From a checkpoint of a small mixture-of-experts model trained on Wikipedia: 8 picks a token, a softmax router.
Below are experts of layer 5 (counted from 0) of a mixture-of-experts language model. Rows are named router (the router's row for the expert), gate (a neuron's input weights, with its number), up (a neuron's input weights, with its number) and show model dimensions 0-255. Each number is 128 + 32 x the weight over its row's rms, rounded and kept within 0 to 255. Numbers have three digits each.
After each expert's rows: "mostly gets" lists some tokens that are sent to it at least half of the time; "gets" lists some tokens that make up at least twice as much of what it gets as of all text. This comes from a sample of Wikipedia text that the model never trained on. Tokens count by the router's weight.

# expert 33
router:089121084171068129106109123134158123059117116173118020098141133081071132164123072129134119156163118136116207129225108100121118131137126137091112181095120136145088190128152131155126120092203180168128114100092150102128103133153134081095191127076027155095149109090134068092128113115127135154117123068141166215136124122121075082131089100146061157082113136137117140107104102150135222094143133110117129121127170144140173134097145130135070080142119129203149140096109131142103162135134129126114133128126152128155065169085125154142093093130135110143180127130169081145125131085106158100139156152138118125092120125166115129121128141110165102128212155138114154131190132074087096156172169120178126157101142138101104205134089141124118122130105144110145151177124196096100096147146145
gate0:035204148153149152165156167203139161150052117145096109106132142124103123178112092086086110142109128143143122126120132110144171118085144056087087153124127146158189133124098182160105097125136118107097109075148149156070118119109106088180173170079094116141161127133190116112096086078123120120140094130120114166117071066170111122144106109198161114121114109124131171175182105094137180163133138107148120097118173092148131133116162079132147146143103098105130134157149127104104149165105122111116120167124190190131048113075096116140131151108111107110074149070167127186118128142130133004136180142175082149166130138104122129141139166114141132157172107052153148142115107118177044133148074129104120137118134124076178127127124149109108173087143206168134161140145117114104134118114099
up0:058129098153103157081189096148200140138114186167101103116169141165113128094138108122096102138081179082117092173158077107143112119100144087121071162097131140169133125123165132117150094080151099174110145145113128140155125202123115058081100144127131158145156100134202162090144179138121115158105114092115093207122108112114090118159106084179094096134070089119084160162119109153066178190151160062085117129051187150108156166122136125139097133144146105143191109163161114116091148163106132108169109077180122138154130117096098168180155118067130135117100081146117159122112072163173172087125108122141084112081166116127130122152129075111124137093100165137132133180199142136179112078137150146158074107150091168126170147106188088116069093144158109134138141081127156168130135132120124
gate1:061115119181083156117109167134134130112135140116080073120171132133114164141113125073112120077121109107118165172120144114122158186131127172122094116160129159132109131113144109130130148163163168108109134127144148054127142056138113047136167121090078148104090086131127143047182113107191142132132139139084143129158106126131052157144144140141139151168148159106124119112171120088076213110101173174075167115136131158098125126105097131114140105144148186153136128122111101073145208118099147160082132108128086131113116055119117089131151089133091210141126075099155099064214171135078173126130102124103111116147151162176140137158132106096165079097207123162099124158079139076144152113171105079170145149137098116065167130077138160153144160084160143123080166081116065120111097162135139
up1:125116117174134135120123110129076095130124139208126140169107155076127139123095137132105143074106120124154175135114108135109103177091132172138131089226112100149069104129185150165092134168132102141167176168105129069131136103072116108063143124129091102114060137132117151088117161130128149149134152083093109186193145093092096104088140140094166100150161111095102190092133149072163107128118174150147149132053130096136127077131156159110107100070114142157078119164135153165183115123128208169112170115156123061127183097120103127147107143174104098204154140109149107117104128145095171119127135104089105108162090143180090167115179093127132165106157082162141105134141134061115172214159151076141175106144119132165119092145087096114113153111061119169127151090104162151155065098073132
mostly gets: "1", "2", "4", "3", "0", "6"
gets: "1", "2", "6", "7", "5", "4"

# expert 7
router:088128075183064127156125126126158083041137111127088125099102103095068102134090079118132113121155118115141172167221080102077119130108099128101151185100098111125120164152140132164193133086229126149139138101091158147136101129173151100086120111090059146098190131134117090095075119125110138139149160065134153196100116165142051035153093077145062123117136175147097122140165122145191165092159130156122108122170180115128184145117166112130070104137144136166144115111114156111095150189124152085116105139158121125116091148110134125138078077083077120120209133124123088112154111128126151158164154123114113100141122149165095140118139144109106086118131095108098152116172128129132108121137176116132073171107144116084092173143119133130122078116082125097199100166150173105115081138171116
gate0:162136135119110124166110102137129111129117146131093155093119144137097100182112114114120098105133125057161155170163066186200169049079131142111177103135086150111114112099196122117121115146158115152144116134137088085169096132130108186119099175123158131119143106155122088073153139088067141121113140178129141109100089122113183154141090148148090100124144126207129143093174076178164098138075105146128113187139134145133108099124129138095125142113145148109065134140137091119137127166178104053137122130123143093115077162101173090124162094113082155128132077059165166121153174075140128104139179167174106102129135114169148132140062159163126245106087087094106136125136133109104101133181105131127133089135078115142099200155128077131143125178122161081022104161169126139164090134077155
up0:125092166146127114163152132149141101069122109090159142137182084107108120202169118196106144142152130187137139102144091147110110091109067138171136154125064184150092137083131166051133116083116108157112174115146121144130157166122108103092115118147129177129143171183150132070121112100185107150053164130148117187132147205121122183075139130107141186100139181096213173163118091091073138124115134125080194091063093119108214157111085134085094112116107186124161166134075136139089075137138159092154120133135098146144125086146119148082108101121090153130129160186084121093124120132138148143130086112106137113158152114129124096131079111149082099149171102116143128086095117181156131165146155131119098094144168143141077138123153140116156104110116156083121165131167121157047080111120048
gate1:077157070149152126073086129090098088087102144079081113137082137130177134143191134090098090129133091170162143086099150091086116100175131114116180113128110115154117090121194122178140112127160158122121116172187124136120125101168134122060185135153119112119111147182124108128070137088178118172078145075107156093201149158110102084134116089155094091113120125196126079170128173122126184156152113157150154135134174115129144112154079143113133126104126151181119116191137129087136117164097131026120139165118090156077091119109135104101137070058114119118134091080171093063173154119112164181093099170097104077121104163102124127200162134118135118168191167155169142139152190131075147155158124166120094174114122119165059142087143155117107143098098138126124176118091093130126147113150148
up1:094130150106125123158212112138155130131120112165154158098166098125134156164105069105162167178123160106079071135111152139138105060108162162112123131087164101144125155147116130149079116165115151096127167128083130101086113108121100116109152129093128111181142073070159102127139137173097208181129096145190099137044146156142129124080165170100123103095083146136134164133177136141145148095113148169164084125184120133172086135098139133166137107146112148133118158135124172170096142038145103110136064050199159028162091114129208130152121196156169167133103111198100110102153107132147105112148134124082144107144156126094123181072160153101123092133073068088079135184141081151163126125090119121107121055119124132108168132189121102133150124150126133145129064133134138156126133125149106
mostly gets: "1", "2", "0", "3", "4", "6"
gets: "1", "2", "0", "3", "4", "5"

# expert 24
router:098131058127087049161092070114145171115067097157136082090126150126101080154103134148146152114126136131118129152187085092122103177095112158146109094136142124158168124171167127143158172103171197139159149108121144094116165094101142136128139099136083142122146123096125053075113116172116135179143187058104201165155126104146106143162124091129142172065200134119109166100132132133145165145121163098093113126137200125097073114102129105098143067138142121121147134160049092124092137145129204125130050121148133109150114136186117093155114136109066092122109115182147111122105150107113131124134197131055088123121140083121160139165118081102137138174133132101113125141173202081163135133185175162165087142153118083099151191145115154114099105123082057102069166156162127156145138127155134
gate0:159140133139152116177088109094110132093138112106111085140102159148135123086104128189129141067155137137131132122095156101108150182157132138132195068110145133140170136196147132175103166151168207173092152099095118072076140113154072162150105176192111114153149157126157117059181165171150136128123148120157130150135181143104155116109088117130164152155164164138123108131076114091131141145095128159125099118141198183053120087089183158093094112102156082089191139105154138185111171125094157138120135114170112131156109114105187149125136126115112110126167170076169171082074097096076103059099177109093135142138116138135187115104154133190148132122096099157102086126095137122115073147084134157175143150175238086107114168137148129059143142103108089107129134130101122121159086096081095
up0:093115066084147129122145153144133132179079147089107108127097127136130129131145087114113102139130121134146125165080176152093146134103140103145168115152081152103174091121086144145119111081065066116135146171119160071112109141120094094136141119123125165134142155152116139120185077189088101177197123148127137191141117085107114094061124129106103173138123164130128077147133122095178134127147129136103148090163203106067081121106175106176097079170117135150131118198169071141147138048144123101101113140092149166152162078080099146073038128179128108082139152143120162122062127131113151121065212184113148138118145108071167089124126135102094174115118116145068122136143130064116118131146129146128111138137153121113143159143172164163107100117109059122142181189107128205121078200114160
gate1:107142087122152119159151135086083154120185099134105094134110116151139113226142146149155101148115141128080164148064151090124075135130076121138149150126168161142131149109137146075148118148169154116155122135139153158139176138106086126149086164147082122147147086161087102102153116153115046192124092136107078150166123126182029151155116145122139105105155211079170146120133187126138091150169134122115111182071155125123160119151003109201124151158095130109129151158092124121153134089126129088098149140145157125149110105135113113139162106143094103159087117150108122095143071106079116149125112140125101131131104121083153177175110156101134158201115095092091133140255161080149136114137094162163118122101072180139106107124079164141111075135154148165095089155134094182163129125106109
up1:148172153134096105159144061027065170147099111190140088106201119147122088188161131151128163136174136157114162035101087161122129119094103149152105103119111140146132187153128177124167113114140042125125090113169144117131108142142120129150176158109141164108100111129171125124103116151127184132082108127157142147183148088156133117114119151133189138098125112083121138102082120149091083114149144116121132121101139129123122098147078089101144103164139119135081138124095087117104145092092164099131096111122118095126255115144096111121141101109100144140112162207169177038144151094074149164155079119119121110141131154151115134115123117102125119096146121075171129147218109111112126143166111220169139212217135113113187169122124158121135163179148125137110133104107095095136129136120141
mostly gets: " (", "–", " | ", ", ", " ", "; "
gets: " | ", "| ", " (", "–", " ", "; "

# expert 30
router:094114039154061118115128098130145168135107114126142063110117133122068121178149101117113117110141140143157141167178100106082124129130110103105094179137114109117134131152126095124190136136185132183133129108126168104163136104163133089123147120104070185130154152139145123049097107099102151133104138033132141205129071141101039089149078118137156126099132166149114121072086120169144178118147115154131121104134183136156146092081161134122061075165135132221148125104109148118075129166139165065103099153130119101124114141117102162136100061090106120139193110143135088137156132115106139135192110125131111091113148150185127093129156108139136111117150142143103166122202127142122093136124193131162127159139134115112088172184067094080133111133068148061131131170167168110147053156202162
gate0:075125129113125089107138103075109148150111158141119146111119121141091172092156131131046194204137166105164169159118168097116163162090108093062104129083096121148144118127107157101158147144157152146217117138162072120131132139149161095093152038165137163139186099125144146147126112129101152155125144094107175094071103187166196123124120205131109117104106154130098134115109136094117155136057180088115143160102112139150066074173141169127125105170135101139126128140133146125132125126133137138130089122123139101133110119172084202101134152125050065096119115093081128166064119149190131097131169107099178118106126131129110115078124126173157178097157098061158139149147166150180080133119152140096109072181120162114091124078151115145148150096176188154127076088175163073093164148138127
up0:152104092145126134113095156036106105127147177154116119110183120121136127135086106096130099134145098154109140208087116171135121168138113131070136112084095148128125139116131159141057114117162115117166176191134156151089149107081142069163172145149101146134171180186160180167074094081123164129105122156120056135116184110157147120083143075102148130141099138158156152109087128159146138127149135142052112146090107104095177134134056050129107119115125133105104132102165069153075078083157146093095143085121113166123148120155170136097110129138114086124102111129127133075171144121072103094138204151102097114138109110173085105051150164123172089136156119136133117158134157091195136119092155114118147195144099158146133140177174121111112138146123057102133151176187213174150164079108130
gate1:116146122127076105160132168217135170172099104157112130102147215143048120178200125157095145093111148105132158122137144106106133129173100098148095170170128115122142114145143081140175129108070133235105120135122183115150116128132096112165086089126164093131190128094079098040138102140074113105082118146121126106116108158097139122098136144186142107082154126093127089095128134068120145120116074137065062082107133169155178155129118134113139114125173181143146197097079146115111139128097130119119081210063106114131104134052132086122121134161109155103125178122174109179156105149106138135143114091104142104153106135132142192108107143102203146089150108121130110113120081119097147127148121158190174142114067139142132124092141133115129131124120110077068133137188140136178087162120183
up1:152105131127124141117150101139135139094207125142131136066083150146081201131109119096127094121119123185105092118117105157121163162135127108092144115109120145081081051125145137124076106139080147134140141173132109158138120034148121087170156139119220092196129110115048117121151164120197159140122123123025164139143109222142135111134154115141128123131181155106112166112147119156163128138156126078067173096109095155123130164147141108148136122069112118163110164091161078132148129131148157129180158181200100116182138127140105114171126193110102137106153101063163141109133140082106132117156084080143124126145084085135107125144103087160142086046088190094157037107136156147172131100155155147153114147154122079129128133149111049118105133147123150098133069109090118116114100142128124
mostly gets: "1", "2", "0", "3", "4", ", "
gets: "1", ",", "2", "0", "5", "3"

# expert 4
router:106129044158107086120111154127136141083105106137167116072140168107082079152101109121135130112158097155145166208156058085160107216142104168133179122112178106134134116126175069175150121115189143178128134150068148114135094123198119117088155075076108136123166102099147101104130144175120142143141144055155176192116107153093068080128101133122067123119196172163128146150107106156155181116088155164132076141202166112100113094105145149103086141132154171134129132143132127113121138183153180135097113106136102120135070130116146110126091050108065146135163117141121101115158163118083143142176152185128123116152120126156154152157101087101117124098112098044133142119099158088151085200153135103119115173120115077090090158138083150088129102094119083102138087165168098113121143117160151
gate0:116109108176113140206117089152162149099106085109136205106127097173156141208103181125157169112124129125159113198128113116135142110107161096192086128117117172170177110127134087112128098141081073144149147147163120161104136110191107075118134146161111197196127125134119106151167110118141176173095102060128067116117129109146121134090113147111088124105138206115113155121147121138134159147146169132174060170119123137121144099167132147120084118129124161039064094126075177147093148121127103100074072116089099138084149153148119159109108166138107156166168122109143138092114135097132110160121048162131128107132126130166139098084201157156143087156129135128130113106172112074147119102163105095117158086154173163211084065101101094150127147156107087190063128116186137094119137163139151
up0:093118070154129162144157125179099098103173156123136144141112127113172160104126134124135131118145121107129141186132129108095114071171109166113176163103146124121146107115113127096123150144130188115101103160167135184104135160138153120203154111132136130133133130117108122063153179141072107156110124132060139112111082156132136129186104163179080049132133070149126151122115128075094229089066186114106156090102106077130073115126172111159139154145149102141136146097189117069044139154121148120127149112199161115130072133117121175138106104091107173141158172116087095068132130091108134101182125140123120138149158125093183138120177046095138097134115090174139149137123130153135153093132089201172105166069129147048116127141135177138093135125117161058133104164161110120167065088061098
gate1:145182133165127125102132129150106101100168104096174117110102133099147117158096145124152205160164139090122172186187131107130149167157112159148116112132161140146172132166135162137195157141125106180131184080158117124150132169136130146168173149137158142103138105108094145118143182121185180132094109085139137147089094121113134137113079139107143111129137097118170155091142057173182087212090177124091129137089090153062147127142164157105118109139129158144173114128118138148063117111184130100101124081125069146111074155139176181154118188115062160160115106129099061167144161081102082138094085132138120155150128092144170121110169116160193112112122082081107137110153167039104107133119084088087165157164152173126129127135124129095040106113104098121033126143137139144051111084159121
up1:110084105122155080143118144241142117142128153149106091136131085123148139143109104121139227078056089111125068111066118105117112186249084156139174129158147104144096187103105124088130089123129129134099128205089105142124191124209125164094190129161135075147107179112135117120147117174063147168191180122101080110130169125122135166098141152121145131117143131117097068110147142117134129132167123145121060138174109168153071136133137095137116179124129094107164123137100161096136124128121161121151125132093141133150146142164129186151092131119131216095146120138138128120109112095124182151132144119149147065115113124093192125131159077138150071136164088127093105131028143132118111119093122154158139122105129190150117131164127114106110165139109190150154174140116125113122103167063111
mostly gets: ", and", ", the", " in the", " that", " to the", " on the"
gets: ".", " The", "s.", ", the", " of the", ")."

# expert 26
router:133127051129114061131102080168173148102137076114101135070101145116085064133140118157169130133127123136148159211176122071166107135135136111143129132113134130148136125153194085208177138083167175194162205125139133105151142065077190134096160093086110161110154089114138087079150150150123107097100129074094151176111121125036108104134175126113072141096156163132123153102129147120205173107090137093099122128135207109135109131066169136080116077114194135168145110160085115135100118145146159111158084160180160096168135117166152116134096142148084105136145095138145086177146142117158097104092174169104104070143159125184156079126165105138122153148118115108084171140183185103100098184159105118154138137102120119110065160110093127119088128086128106129127115134135118131126098120127123
gate0:144140065103102104099114176104177113127205158114099107122081110106098153088112150219147176146114149155136171156109164111089158120168099146131119146107098102074165144119170084131142110205119146151090044148105136113139184186150114118138124167109123171103131185110138161121204155094158169132189139160158174166171196168124097094145159144145126077169111153152066119081139151071090097150151151156105112129046161130155089175155076191123153130106103143123108172139089121114149085107153137097141150204121115094117103133071146119098107161119132163143138100113101089121208156144122132096150132144135091071155123105101123125166189115112086100126151110114148101147124093098096176136091105091148111079114116119152127164089182092142124128065143155137122148131110117087050086131130165
up0:094200138129118136130119178175100144151073143101123108155141198161184104136037173124172130124099129146128116159128145088125150182090117079134079106181126107082142125136061123189131098117121129192080121122115066141160069109093119106125079136123009151056093125106090106144151120124080071158139126149148112135083125151128110165104108161161082137114100072095199076142132096144144153111157157170179159139113143140159105124155136104153115080069159124185132129110126100157111148134109086146116081125099125150105144116057126136175146169173093130121166117151054127077169159121113073173055079138125149119160120175116087119185135141131120150105145147107124159124124154151160082158155161152125112150107113122198168167124128168150162127148101114159131157084107092185180148137120131
gate1:178153172110149095139108115137100175100124091161121091157141090104166150183114123159147181143041113116135103066112105057151102137102184073122144174154110122154133220098090101114146157116081131106182137139111132170138117098106123120119127161144195100068100162167152104158143119154099230094129068125147132097172191109112068127108171129148102111169130121139128149150122129154106153154138143081112148109152183168119102149172103132183136141103081076158095136147154166144127125075153120142167094157179120146131165134166126116133106166113146179159096111161102125216121118168112141094117161200085144112123117126122081087149168087110110148149177095159080151107161144142086146151087084136106090113203156127159108120055141180084135149081130092168183085143108145112130126146115080
up1:109130119098137177160100123091065078108188154137100144164142151095138061148121108164144125156137188150133147197154132122177143129133079131127129094090167127132084082125175102124183126109128137159147141070103070095109160161175173100081141175179146153085195102088129169082104149148146128139207143169094121121158208155096153086160133133163094111103139125107115112049146124103188070138093076161167105118095096100158153123095054121127076101154136154075182103146116105108192137156101102129102108146127137147130044112113182161164118139143138130124078127140113082102111201127117091146162101134147132093197136121109086189137124088115159202085128139127152142118100138153130138130132121108146093113115138070194184101181148141130100141108118162139097145152102123080111088131110085
mostly gets: "\n\n", " |", "\n", "===", "==", "|"
gets: "\n", "\n\n", " |", "|", " ", ") |"

# expert 6
router:118151072098085072077105121128127134106136134144107117105122142096064103169173100126099122151134099091105139173178090104116119184064141095175118171113111183135108116168120113139174117115170117185174147095114128103126124153201182133140086130079097167097147138139159103094107122174110133102122217159129106187096080153081060107150130103143078162044136176144128132138097172125196108146148106141072079131131167135165148136139099111124065090131165156185188103135103186131097118166130144078131145129155135113177172143101122140137111089121073106144183171118116090124138132115139129174167146127129115089136133120181130108142180127121082165105135121122133130127108099121169121169136181101135111100107139051137139224146101088121093118114033110074123110158144177120132088126181186
gate0:114074164070172072065117108117113157133108170121167086071110169122106146102073159133070165134088157114134171201136117125149082066123124143154109138111148166105105141119118117114103096139102120095158173094192117151160127127185115122156097163100104083170122128154102149170157093097157164100158179101168143154111110181122144070112106103133135189093135099185160168102137111146132193136147160100096090120088128149102145108121098125161086155126176122120162137159117148116190100191096122121128112110170178132146110088182111169093172112102074123087185122123064160162108127163108165193069157106110108157139125211115128087128128135185068111141108122112110130080116098106145147142135175156144144117103123095128145200164053088121096192131083163153107175193100129107086121147158125
up0:096173141127162101137139123114082120078110123186136087180129117131102128163132184122124146139132050115177132178109123099096191083116118100113147164113162125087154104113117202121103095087133153105175137138113118150085134117081146105081098146139121123126133167195162108157059134192118151145083105113110090103058092147126103103137125132109116125152099085118169130149075133170071143117123098158132155148111046099093131104091142119148077075142115168116093179144130105166127172138046139101101085108053125123104122143112186090115118139086109117154115125179143127127108129156153150108131111115177136110067207115133184110123154054152051117140170159118096163159147202090121144140162101153114109069145081129181149122154177122115104135172142076105156106198153155131187083168088110
gate1:196179132085208146138115157085118160126153109086104137121143062128155116189107104107113057086139137125076117182096102122104097182186151139151101148055109110132135128144168086164140136114207123117131129105135097099119129116107130155062121141198143079072147105137093145099144139075162115167093127105108141153146142149142154115118176083113101062074158153080121151179110126150101144127149113089111104127103141150132135148087114147107145175082095125184123115070138091148137138118104144113083135119135134178141100130133174149196137102168107089118171189166191143153092106135108173176062143126162092070120124149132109111181136150114149152109093099165176151117145072118146120117152158176069090156138090133172130061183083144061067107157113109128142112041141132167131119100153158
up1:108153087133141138112123162142075146061177065104142129088136104111141137123142171148123122112143119116105180126175057133102156110139140112083133118126078142121132165086115138137124138095116138172116122156160133157126128217159136167106092176152094165150129119159166183167078124159144121131112090080090110146076114180139157065143109110196102161151076139208113114123180143178161091158093078151147149089106109076143135092151117106085092054085142091104172186136116097125146121151173115145113125172121154129090101167166175196048126130086164131137144146135190134156130177135162116165113101137089127122044109106144148111116111109155076110145124104073110143088089190068126135077115143016149164142097162119120133116137121074181196136172106127154129117138164116122141110135111136
mostly gets: "0", "4", "3", "2", "8", "6"
gets: "0", "2", "1", "3", " to", "4"

# expert 22
router:094132093102125093141113076183146173107082049175173113111132146074061104139129065090152111109151098122103185173182090157159176142130153139166117178124185154165119099117118109200141115140089146187128090161128141120158116100094146086044146124083121187130146139137131130156131079120111083078030157131127120192137117091070130095135131157120104151124143149132117132181143177103104221143160103135092128152183172099142138083114119095092139079103140135166127109121163125088115158158134159065152101146166127115125162160137142086157093050152106084103177097168119140159178153131121204103161143122171130054124101148116087121185161080096108101120143093091148123139143142112168093161167156123167108146161090139103145170137089126102129131134109164127143086149139117134127078143121158
gate0:125120130135161122146109152132174131168112083159128142082074090126128130154170151039132075131122097059104169148161147119194149093083129132114062097103158181206111149066128103155175150143136147114136120151091107144063105088130114092167082175174165156106112089131056074142136169187127119120155160160136206137169101100095114157140134154137083141126114140161142149126134147084094167130137175174176047150187171144095086153141110137090167134110177115156134168154121144184165117126083131126135070055144126165084126122137132159123132135088137151093168141091199129100141148083031136090126098126154153080110125186168116103136075132070140099166157142114106130115075127138125170073142126123143148135111101109133165120074095106100117150102156086132136101127106103086117080126152152
up0:121150139164068108184167137161087160089126127112132116132184132190160184112136124162155166132135123111032149101114123118153114167128158105113126129134132097199111146181157168086160150151149172107174123142180144089119205164136135060126139172041083122134152107135107142132129083124070142110167135129104187169110180099101106172186066100178119175099101104090093092127129123092091124158189082086146120130156122138138124143119099133180116090089144116124073124119092128183126199117131077091092156114097113098119132126082114096119110133122162076140145189119081088174117128137069100157174168074180106187125084152179148122154178127136122103104164098152147161139129104091065094114142112080161089068119148152080121120121123122185156077121148136142139165119077110168106126136116150
gate1:155138161173140146158095130118069114147058120100145062110163105184052154140123170089145125126106112133170115136165124157145192126111145103161112081148133154202213156125095107141138125126124126074096128143123127156133146079105130146081149151107153161142136043139080146093159130128176110160130147138169157124182132123067112159148119077177121112165101136104118163067147201114098086144094114145099129111207064120122124104152143127152115081097105163113089133125099171144090146157181110139151145156124098146156060135165172099154150117148157118133157094099078126139126098118129134147129084107126115128043071191089095084114108124067122143101156133113085098131147146109118084101138116101091056146183111116110089083133146095077172134086096152124150097082187114122130073215135176
up1:114134169114104098130135097160130124120153149164089157107087057058129134105105138040095110087161125116085138126096142141107099077118128147109109142086128110054104153112126114118195091155074159092111134161190110090092089144153140075200114113120113189168144180088169182082080147133158113152146126109149137159120145106154121096128157087111137111141187089096087151136103068175111156170176107060151108151126139097136131129180121180083107168140127109188123111084074091114118111098133094110141180142169187153052175081106183164163071089127163090140100191152141142124170117168104133150131127100182112201140114097153132166165105122137139133125077150177106149124112113184132118135190140153133172058118150134147136171154168107148142128125172094096150077167152108117142120108143101
mostly gets: "\n", " Bar", " Army", " south", "″N ", " Kh"
gets: "\n", " of", ",", " G", " D", " K"

# expert 19
router:132148078163113096138105098163138168119073076116146145089121157149116126139097099158089138116154114129135201167139052125087127204116176121097150136063097146144086119167134158150155121113211151178148139135134138099103145106146141119090104148143084189144139121090144089107082110223093134117095157110176167205042108137117056086182115108151113118083133140127078141147108157104186148123133168134090052081176175118134135108154099123141105126138126144212135146150109119075080123129158149114101117126157106130133121074157113126127082113108062101153157149170133136112114173094122137168097212132097076111153165106110153148151121113113093139153114128098125135141165174094112162114157190138132153180143078079133118119121120125102129083125079114056153079170142149142198124108171156
gate0:148089113097096148175087078155107093132171112072211163160121149175137142121127104186066131124068126151103119074153121165083069186179167164173120098164048132159114162186178140108124080150146132083169154080159048137142110124132132135124149090061093082183098139194131133076115109123086171149148120154199117157136072115101085124147161131106137150096116118125149156169129117136151124137096098105116138135120086121101140107082170125159152087199116149154070179119120091125143093109071073101133117139153133135091092084094112101133154089171119149204140102119130139158092150158153117094075179093100142116094142132094140161118112120125101134156155126129171186155183096058104158132104161115091133172151158111132154083106129094080141099121110117100124112133102186175147103169130110
up0:204162154177115180131048155128143135137113095144114045174140127119129153113137076077098140125137124133130097149103174175058128178122133120169195116114112098134140116174134075155147155161143159130146145145157115143131083122118158076186106143164146131127170130110135176145116134079213153092149094082080152082119133108130103131146164089129116147194186124121163084137131129084140172095138154114108170112178118108119153065127097168157109151119151112162098117122109125143132145135121077141169158097126063076157149109074130097127114134174121126110166090179089164142102159106154119151140119202089127165139108107171092146083105137139134120092120123127110156077149190111152125057110126097068112140087120144097144133129151127122121121120152110093168097129097111000153139157072200
gate1:108102057143148127169084149141147121144057105159090147130134114170100114099135058177134184074121098112095175180144100151149140135100148150075136145097103040144142118123117148121072152146123086110112147139093182179150149096137158173064124191163053131134108125125112138171123151146139108175159131137105106147088186092162133179100113135141156135153146081161135172147097102107119151113116165125130117179145169119148048037082099161189107106160162110135134133103176106115089079116147146126168106123091139127125118145164139113152177110136175123092110090172190123142133126175095109118059137135130142096091123146124138146154154155074124146126126032092152149128142167088113091057100127175187103109136140151063134153134111106157175120129182083072151113085063122129179137111101154
up1:184160101071186136066123071129116134220139154108123136096173166142131150163109132139119097163177121192141118163134116198102152145065165096101092157088135135157141166122138109146112098074119105115162135175205159115113096118114114148115127145097129156155032163152070046169114114121130069109143105105158151115080096150132058128073119117071134105114135105145090112117116149132109155110145144085158094100135155092145095158094131120202135151120164147095147171124138177119105181143120102133209106127091127106135114092121196135114186106122147149150096163163153149165135149135151162142115117114185118099049172141100173159173064108107142181108147139159171120083150159140174127118093189123104121086141145083128136079134150127151096135073128148113131113136105204091082132126102083
mostly gets: " | ", " in", "; ", ", ", " on", " in "
gets: " | ", " in", " ", ", ", ": ", "; "

# expert 15
router:166144031078117085136110147156169178094098064131138120100113191111080072131112134129090096111156079132125115203169083059139117188105116121085147151134197130130092100133178100139190131113178147179133160115084138131154125101183142100069110116109100145103137105095109124099149174134109117109098145133141111147095107133093065083171157106157071137118153122226114139144095138101195201123115144146114094137182171125130120109114142131116069086103188165105203110135109168105124116148120196113117131140167167130125081116125153135108135097131091122116176101135110096146127160121100118136166143163088124089088099109211112123139132126123142103104112139089120144137070154138138107182135153148144109136098145080092080186159084122079142121059111073105156108188111120160180117121138173
gate0:169124166129127061136141147191143104122141132126163126114135164108102133169121149103105123125143125116108085069081111113115097143060134126154099114139118196099116202142089095183148168104139081115176138106133163095091122104154104114129088076138144109133156161138151110137155161099158179118131123148095094120124143110106098082143119073105137159150119092117141125078185117113161177146154108093173138151103115143061164118171186105146197160107093093172134163144125061156153131134166145142124092155139162083125108156119123134125118185131111141115182154093168118185098151138136138176120154194113065174174044037125146096109108178136184120146153066142138171162071146083097130156117154161090052053148115173131094140114075105158162080120099200125164113173145187147134132127148105
up0:104122099148159172134114101162073088172083093093150145137115109105128079123165126113066132167131137119189126186114156120188089114139097179162118154080135142134148168101095215158146134147077100161072087118194174140149130165151132161133080107139142118197118107118160088133100105147172181092166116182179125112122117111179110126097129124149115133107156166095145134152111112088122163104186100174159111158095074084149101179159141161118083127174136165114093133148083133099191127137055107143166143099128150129133153135074168117131121136082120137116137178182128176090131188076136158094130122134077099085091113162165151143110162128129063161144064156189146139102129086130085176178179092125094145133192143121062134157083119101141053110109119079115148119129156133163138131137077169
gate1:104139136155126125104182126087136097128096121081088156124167216073070122118084087163129122142131135139151131194161130085162127102111091137136135097151125171120180114138104084074111122088130098139113151145087206122116073123159152084098120110142118155138171163159087127084149150102098159156138147145158138092171129102136113127105100113169099038103105159172118096153143068122229152143096077159131112149135143078082071158145131120167115171145082227137054093142172151071168141117094150089149151118173146160171095129072127143174098137131082120093151153097164144106155142156113060111100144103142130144175108168191102188176124105155101152185147112104126168149120139127143111143135172137111118098130084133094112091115117133099059120109087115132075178112091104169119139159089085
up1:123154172081126095121088166149164158186107095122076084112153110157177143195128172106137101138130123064114089159147108114150150152125077093105109170131101119145136146101121091127133116156112104152150116098126106117176139097133156113155097111138201098140180128160110100093133121098133149171124080079109098092170143090130103115124155081083098146163137078067082121173150133133079143123162160165111079151147143108132096121073168156126102148159110158099167139135127105144092202116165111119118135093099158072111124122114140150076120103116124193061138147218171064050082145088129112119121095207187023171099168121155089140103183099187170169112174121151073190175104116121108163158137138111131113178100112114113099083148144126159123142128135157168106143133083094147171151134125167
mostly gets: ", and", ", the", " was", " is", " has", " are"
gets: ",", " and", " to", ", and", " the", " is"